Below are experts of layer 3 (counted from 0) of a mixture-of-experts language model. Rows are named router (the router's row for the expert), down (a neuron's output weights, with its number) and show model dimensions 96-143. Each number is 500 + 25 x the weight over its row's rms, rounded and kept within 0 to 999. Numbers have three digits each.
Before each expert's rows: a language model's description of what the expert responds to. This comes from a sample of Wikipedia text that the model never trained on.

# expert 33
What it handles: Geographic name words. Words and pieces forming country, region and directional place names, such as United, States, North, South, New, U.S.
router:522512460498471497446526479484502495474498492518482511504546518492494506503493526504535516523497530487534468522490483503484466545537515491478498
down0:497541490440449505443465508498462517506495509495453533483462556528498506499475458513504474511543511449508460456493531478520505525482530505469497
down1:513491505486555507476489463503536474483501478485497545511484465503478493505446501511497495535489507484469484489483448478510499464476431496511521
down2:495488522482550507525502502495500510481512490492542476504518478474457500493512504510468567529492565524501503495509532485558465510513506511478510
down3:499507485505515494504503514517531521518525534523475463534481524555534510481483510512512475468484511571483559482478469500499469545519514497459514
down4:500497473482511483488516503493518491523473515462471524520494520503521526525507512517519558544532474489495494513507516487512470472517476445509499
down5:526475491462489475479479466505537506565463474494475478489514469541517476492498541494503485461473488502522552504481481500494471506455498487519502
down6:504527544473468492495526489518482462434509487484529508489509466514472513510527531477491545462468539489479488501519492523500531475478534490467507
down7:518529518526484500449534504491475481530522510469521514496518440469535517506542511484496520528538491507461534517491471485504479531531488488475475
down8:512526493475513515506504465513506514512484497491480432490482484480504495482499472483474526461443474508486532505507525486522517440551501464506473
down9:475506538555529461490518511510534524485454503465540507498524487498486494479540505486495490536530533485506496514502557527512463488462451487485453
down10:516551457480526456501488477492502484474446492510567479494501479512474499510533471501464536476507506518495519511491523490494524502518491511513508
down11:523527533517528466537498515511532486509482524503509466502507519479528478465555540531485530531517502474438498505520496511497480485541501476522531
down12:562501500465488479511509484506522470533481526498493536461498491515481480489534497496548556527506530485481525461505499512497519521508536509525508
down13:486525510498470524506503532491520516538550511497499492501463507554477515488532487514519469486511457523526505500553510511492515474522496496497483
down14:535540504490564498498455432495485506543457490498501508511448483537488489482461508476545451481482505457441498519520487488473527493498474525466496
down15:479539512499512459484482507518531514547498518462582485507482532475519509517467470524463496494480491497541484502492521502478468509481495462525500
down16:491487513476475491469494523495492515479497514521519530506515510495521505470540503516438520514502514521440522494501520504479485518523532541491458
down17:541509502523483507485497523528514554517487493476466505490471511526472511515443527496479418504513476532490511550492491486553462472466515499490500
down18:480476523491455471498522565503455527491517549454501521464514495479483438475490497514499496478473504508508547488465489495491522492507477480467499
down19:531485464497475495448421522493490473498518547516490496517578504468505484487520514463479522507479479482481514516471516540485481517514506499490484
down20:498533511550476518457580531519500503489504509523525481482508490526484514511472474536476520482492525510553476490511529478459497514482503489510467
down21:497502489506510495520447504500525489462494474479504534491532509559462487510501523502512492538479485492469527524505479448514521499492492527454498
down22:507512504536501509490453497541500518493512475519517510476503459479498523503533481500495533525501459548470504511510508492503543492487489503481465
down23:512487527489485519514467493500460528491491522488496510474541473492488513521482453509464496478491458534445486486495525523477518496495535473500486
down24:474510514480555548518520507461495486484496470474497503450492480540509483505519525486494472490490542463512525507458488524464508489521525541460475
down25:506506513478556508509507530504523480471494486523514507537530516452490526502486500533520513494472537493488502470468493479486461501512504487489519
down26:542526480533459471490480483507515535519455489500549520470509498454471500545571494485474507514523499484503499488476496528493523538508494499479483
down27:502492489473516508515510518459536491510496526481502533498506493533476497499479480464505480512519505478484514497501502517513479488455475533485490
down28:544541495487497500479502497501480513478522550502541510499474473518520469497484516508476531501539487563505495479474547508484476501499514444528529
down29:471528506505475525488536492481507516501476510506506493518492472517519463538474526505537510503496457521511482474533519476537492538514510517482471
down30:489472533491511546485498520490538472536507549505476486476525550483536483525471497519470478528526501504509485547531497469495467477447529453498536
down31:527521516507517474502518487487462549498465500487537515457490485526466517514507547517479505512526489529528501500548503503533468477515511504497483
down32:533482487470480540538488494543488472494476505492485474497469457483478493488525560526489461507497468518476528468476541489504510456516491493438515
down33:513470550512534480512498463474501490465550493459482458483462484486494490500439500458457526478518491491512483510483494509516561493522461471477529
down34:486521504461472501485506508501474495547519474484491500500497497499500492516522508483483472515532475520442500504491518457509512473527463513474514
down35:508508490500517482468507512513466516475494491514497478486502517503497556484522487485504505483488481502487485478434511535519469522498484494531534
down36:513481512507459466468515478489526477526474497490504512484493481493497453496490504502559531505501486528475518521487502508487485486446547491481494
down37:535491493505490556502502482526519508496562506532525505523494517466474525521478479486522508505487471502456537494486501511488519463487497526529511
down38:496528545477525512526487453471474459532469533480552491510476518483494448522544497504466507458444490481477536529469489505484499516463474504493534
down39:484496499495496525514494498480459481477511534517488544485543493482507488524522520455496438495467574503535476507462491465507435463508537504495522
down40:493477493525443529512500490531495482517460486503526488463515509493498519451476521501474493513513485493503495510487544504496493477479491482488520
down41:524478505507491467520497438493489470487546470521483529505491526516517508479525477518508458522473542497490486511493517456512552494526513486491468
down42:489515527457501483508544510502526470487503485478557473525472503554502553509481506536495515477552485534526483494498577523462501490486496477534455
down43:482467525467545483482485494498494514517496485520513471478499509474485525511516461485530477476547509532478493494521473544452496510499464522509526
down44:488530541511482521489494576503534515500498466520544511461472539468478513493470519516464490473479519479485458507436513468521510453469486482509511
down45:478498523483539568473462500492511475522478518480512509526446525503522505522515481550461474448516508512491476524522493512497462489526443534505471
down46:551514475475528517510519493519510492450487490490477505488461521506440474509504516488484497510478497483488496526508517469503545479521507502510478
down47:496487510485516496513511535508500478493439495568505518490515441547533438479486480473482492544488508483542492480494532534488507489496487490521481
down48:479531485512529473519456461519528503527484496509502461514465494523465495503474538529482554496476521511487523495458547534473461506493530517497522
down49:537455446502465487410523511477486523478518482486506491542534500510478504502528528489510488513573478496518507545482501505483511458463520561492480
down50:454470476519481520492498502500476510514484511514511485501510517483492532454506500514531524488493463509451496547510511524525520456508519566534468
down51:461534484501497523481496433492497557496472477512514492475464478496538523531436528499495480505520505482503497485496527504486506495524479522558493
down52:556498508528485522525483532467476474444515520472515520453552486484497494519525481509532522529521514571510529469495428525461490522492490479507464
down53:511507505498498531509493495503467517483539499519518534463525495514520540491464493438489497511544523465491557550525497505534485500536521490509520
down54:496489511488539503542497495514538501511476522514499512519493463474504521488463473497509508480497471481493493458532516509497462540498492467513494
down55:496463495475553478441506467534507477509507513531417491488491533514492457514506466469482465487481478490449497485482478494496505493537522479493506
down56:509496481496479516537516469505502491520517510493501518486511496526502523529532487522487476495528545531516453501456543503515478531517503503487542
down57:533548513496515517518455508456493507481515484486486529487460491488508504471490494508488505504481514519560523442517549479507541496524513510524485
down58:543517489505452501518495474450496505494498453476480521437512500527480516494542486466452423495503508471521451504483519495471475526484509483506490
down59:499487509524507542499480519501519567493491526501494515520460502532529473483520496488413428547519488474475519534489507495492500523530520528499422
down60:486454471502510512436506512505508501535466520484507514508449482538506499479508504450467517487458506505508484485520464518485500484525487515496495
down61:511466462458513513479496453481489490508494495525476475494531505515519488514509524502539532554520540531455525531446487491489483517551480523479474
down62:501501533511515534533503501508519507482535489501531527510492513459530537486524560520424539515431521529479455469487535484483473487464498461505505
down63:522516489463476496433537509467462516486525473547511552476537516516493498467549484484486477542451484538498476511515472494533512554520482498517488
down64:509508462513523441484502498512523477476496480523520513540480466472486521524495499512504479504465506506501468489466510452474441490521472522464524
down65:528484466527521494483515459471514492467519440531469458507497502508484485499529493537502527500496471455531511527485503472489530510518507527525539
down66:489508494507499473502507513473482456513496534461572488510501457448550460478519517459498478511525500522506514489501518540499531498526502480504466
down67:523524491464548504514505539522483532513495488494492517501519507563478506513484473516467489503474530488512503457514473517526481486509542511464472
down68:505443492492488499519514476531523479473553474476456481503547485483546492513447529485504529446485484502522522526496518517494497471524509471495500
down69:484496451502482515495509479506470496504487520496479511492543481488536502499456514539471453496488481493521497467493503479508537520494471455479488
down70:458526494462438462497479467493492449481521507507511460503495515512440476508493477498514502509490485477527472511514493476475467514464517501490485
down71:481497499520525492479475460499507476533531474493468474502524479463499548485484505457492455508462504480507500539513524524539527543455528533471497
down72:453498511442494552514557506499481499479448515471525450509535516488473487506514506470501516512504498499499527474472451462484461512513498492478525
down73:481467510473491483520500533482550535491495498510530533494463488530503441481537526496504515497499503495493488463518524490507490509476504546485522
down74:519482540480524503508490483506447503525514510428504476478505493525491499499479477514450535526521513517530459549490513528516510485541508477502511
down75:492478487474524469537476536490491495498483517478506542528482533452512487506508493482492449555482459471485482454465451548485478523564522477521525
down76:465511459525534504482500491480502468485524531501497511503496506467497511503480490518535539496482488471532502569503529500523485507502508484509457
down77:515473540485510469525492508494498467501496527514502491480491502446487429474488484491502518515456471514476539461468467482493499485519523493460508
down78:488449502452518455469525535513470495525503542437512536537507519441498494518502472486500514532489527436532485514501510508495476528549480507523485
down79:501508536509533519507483508480509493490515519468512484526456470546503463495500503503505478505515484475494470523484510492520496483539543462516531
down80:502513512475484502496532507486512544532453509520455458499477508512520527489477492482536516468541528519487517469476484537470507521505486519517493
down81:486513499486511447525508544469503508490518494463510516486502495493565534510461503511478503453488497520492491473465527495458492528513478468463492
down82:480524526470534499520486525495544501477487524503524507476492466473501471495504570479476508519536469514533505490400521487493523483494506524499518
down83:481447504482488518524561499536499445489496517498499478487514515526530463488506445481487495502444462516516478544496521504473506504476492516545480
down84:475501469463545490486523567496488517481457484476506489449532503554513486429536523525507531534527492488518527461509526467465473510461443521478496
down85:511538486475457517530477489500536522490486542524518480515483486448498508477512498481514512511520479478477489462504493528506484454463512467507482
down86:475520535506530531471529487483532525522496513507514543488527531489488529528497475506498515502486451509500484541444512515422485496498476503507519
down87:484516501477469570479462481489474499472540514503468474502494457469474501464486537484519523488499512520479522496494481492511455490499493523483488
down88:555556466497505477484537482523474503498478512507548503493521499483505501502488530482557437508478495484512546509541480484479498484538467460462492
down89:536492532519468528490463508497543510500502441500473484491522494487446499487502479510484510516509526463470545465485529478513490498445530505520506
down90:532511503498524436496493502483519480510488552489476510527482511493547457523491495463497523504505472447502523461507474503515516519558513490479473
down91:526481506494491495502555471471487468447464519542496531517474544503514491500525499509525504532533521485519466490500503497524461503516549489490459
down92:507510474482496485529504456491491478475485496550500489507560479480508545506524518483470517471487498555510525490471507518488489489542481511447506
down93:532504474483502520483542466551493513569443540496490467455470516458481485502495492469542547487503483504469506474505497478519475527482520496473444
down94:504529473493468547482454496521509484508498508461524557507494480504527533513555496467506527489517528489552549463518501495514496497508496486523471
down95:519539528521505458531487561489470502525526486501504472492508492466513508508545517488533559467477518487512492507479489510477510509482474468498499
down96:465515493510523525518508480485502531509473537456504485494460479487484509473490501513502469447505548466519521500517472492468472501479485519456504
down97:506512483479527485519528526464559504499471475501515498494534516482523501502464500513492403493490486458481476480538480525504519485524472499514489
down98:492509544519543533478466499484521523527495513500488515524518507475479514467557484485476513489510529477503530506473470513486523463516544488525479
down99:476523517502493508514520516467490453488509530522516467533529469487483486480529570518488529503544501521489524516503465531524545484469468490490497
down100:467517508516499518482528468496516529520488503507499475499444506481487464498478501468503516539492508486498468467475524512510468515473529500513466
down101:488555511471484463452442491488528503489494477485529514525526497499503557502509499524497553473504510507486446501466475488472498480525468467488532
down102:527505508496507515492461501514529483499469464517503527517533517484499508469517529494539501481480476483516497494443509535513496486499543486511545
down103:483494506471515469529504497460537517464535532561523460511491500478504500505512482500547495526498532520513516513526475502510492470532486519560480
down104:488499484535487530502489485519446505454483522485527454459461537537511521470516503500512512519479501502519510482494508485497476495482545491495495
down105:499499512511511517464516529465503471510518464533500480528495548474510511498532477509482540477501524544514514538494501524529500491513461536492486
down106:491518489501486555540499462524485472491518549565478485552476457525465543475505483522522502514479477528429546495500467538494541490494495477507518
down107:490464505509521491465486516526506514510478442523494503522457472565507520465515487545487507511503493549499449509524465463502486469565499545507495
down108:483488503524487458488504490491537513468509488488481484499481516493523498546475481461471526488481486510469502539488557480514517504534459514529522
down109:502478513545525468518522472492491482496526502527524517500458525507515502547497488514517530536511523471456503479526497470522460480491536520499492
down110:506505531522481517511479498471438503531507479505456476467487472492427489464506515493508497489490466519507493505527498509515488521538440505467470
down111:521506491517479511509469475496501522520509520506520535483523530498493450488530520486481526532503481510499463490514493523476537443487524477482525
down112:465530495517486507527533539485497498512487474464502460481548529505513505509495489453488516501463484509480492541453461488485501531445525491485506
down113:489505504478507538485494549503477529410475477473474518484501529494490476479538511518477519506521481535485486504459486497516496472491508474492531
down114:524533516538445483465514488506533471478522502509528478513517511505509469448525489519511537419507526504499501537501469468526496528529501538500526
down115:502468503450465532488515489515462491519485495573496521521452518491439510488517511491482457525525476477510514505490473488511491467498496530506499
down116:459494438502530520505464487506472469459434501490492504547493509528471470461483536516485549503519487527515497499472518513510532481488496523471536
down117:505482532522482503445514522500457522528466494533537478538466498488482487476496504524477457519480518513473495519523521506452498493491476540460531
down118:516473496475493490490508458530516504469520478496513442503509496481532444513497547506532562508499544487535543488495451516497453466506476493472558
down119:491505559510521482472517517513503505500477519543517490504539531443527490483557509458504514493530499454507547490483480487520545491500447538487523
down120:480489497538495545458533491497532474516463509478507480506487493523482519493470535456518470507502509503521538535510441469476512431538480510476494
down121:543535487456513521507448503493479471486507478466543545512466494515524571498446509491512520504480509488486494516506524507521488522526493471514528
down122:493465490515468486485515518476473422489488504511513498512429500520486507509498504450504526505469492488487514500500481507446510503465491503504518
down123:481479493486443461484514452508520507511524496465546486480544468532518543524472557495532524493535468499523488512494522487571467475503483492468509
down124:501450502501481497515467495487505539509490471471476518460470501506480526457488495462523493525506469523496501549495499467494504500470534501473515
down125:462476497462491520477509499538489509478475481537468483475484506526450533539451468520475472481478469524486522473530479498497483491439506513494465
down126:558525568460510506499520551499498506516520449531491469493477529479531501499474483535550543525456482468503512545496486476471493498452484515478487
down127:479456542490484502529553465519469526484476513478518530480490531458498479453508507468498514494491521448532505521482524506497500491503496541467543
down128:491490503536563501489537516469544488490467472495493512470481497471506518497510507476524460506489465454506507460530497504520467493520504540503475
down129:456506513524498507450462498535468462465527458499475509512509510489482514500529542511508518492544557520515488487546509504490472533493491487492522
down130:498497435492504560478550474577517504513548444477458483518555519484511502473548459492507470518526554529493503483521495476473516489531468513527527
down131:482549482526472546506482521552513466504498517484506499494503485485477489506513541461519481506493526471517494463489525519481535521504563514538498
down132:506528482492543475531530510469497525550544514472483490557510481523501471497497525510512548483482489497522475467489523516511500480458534488495493
down133:474519450497517476520515471507524473481496480511463507523507505500502531496496465503475507512545512506522449502521508543544528516468499472494508
down134:518509496503507482507483510507491525453451515526521523515509540459547493482486493504489490494524490464499504508504516525518489495454452483464508
down135:535485491500485476532520520544509488482485536492514494544482504500473504500513507539522470432481499516461502465507526437476547562511501484491499
down136:542561484503491496489517509493474481511495478521491523461468519499471501516466491527477494529490485496481517534546492492469513538497453470507458
down137:550528488486500521464504485454479472511515455462467472487480416487501470488490524506513469455511499495504496515478492476549485504486513506514476
down138:514513520521562503462461473462532535485502469452510505484505541497482517463512464492483488523473538490510485468497508482523511444495510466516486
down139:501506563509481502519561521485470468474513486543543458497466505502519460506513452522526454504494470481530506508484520506496506484498539516537499
down140:554530499556540489477488536476495489484516513493526480481482492488458459521508505487497466545474520490478462494520524475513481543504481553480468
down141:570516522455497529520510518511527486463507495544485479488469494497530510517467502502512523476501492486502481510438509495523462486483521523541497
down142:551503500504481518489519511484501464514509485500518503492511541522519499484524540498488533516508493520454520485518496527444506507478508438554512
down143:530500479549503502542500503562496478535541474450493540565504541488549475497531501531528492483497548497473496492446474511520483499483494506491477
down144:508488512457474514523489514505544512460476467488534519544513462541517531498510528532505452502509521472466449496519493525510513469527475557527527
down145:484469500495496496523488574512519476514486495497470485530519497486545509470495464514485482492491477470495481525481481435479476531564471499488518
down146:522505488479490478472461473462479541459501483487465446485491502517469489490482515485532494484490530505448475490487476512483511505483530464544481
down147:500492504488521460513480487486514469509538505504475490501473532499496485546503496476493525535505495543496515503529497494471542469471508480438494
down148:516495442492519507489523468479485460496494558479529478454501500482500497473529545476526480469473495509498476504524491510515484504499571456498457
down149:499538512501474510499566481464521479488475502493515486484483490477523475493468533500470490477530548524500501497567457520504506510520510498542476
down150:492535508513542522533508497499544522505507503468558495507502514483483476458517519522483508506460551479531467490561515472474509521466528522490538
down151:506506484470486484509499520478502511504463476496492469496481466500526494572534528488501474527477533515497475513483510546515523499475495520485511
down152:494510522476479466497492481519545507508499502531486477474512536527484468523496520475517509539465481513465497463462478543472530490535537447507470
down153:517500515501501534529502542570476486499500510485470486509508482485538468472512481507480515527507493512491447498531490473503454526518528525534522
down154:501526512487501523496501490481487519499488490456482494523463486478504486485490519573459454504530526489507531521503454442481480502532466500469502
down155:517478502490469504480479550473512419528488429519545481521507429512509538489530489481472515497533478492478510554528463505539506526526466524478503
down156:503474533524499520475524501486513510498495528529512507511537507487512542501456520490526474481479499505471489474532462474512475460540516518505503
down157:495452487542498499534524512476490483543520501511530517511494462504500500517512479503505484457516483492439481495498484460506488491493456525505468
down158:485481453491512495502495474503488498515508509498476486483555476488519514518481462567539478537502517508517458510461520507509482497466549527505532
down159:542504507524515511529468506484469469499479496508484511510508506521482525490521521449510510451524506507514473550529491472487517462466447532504461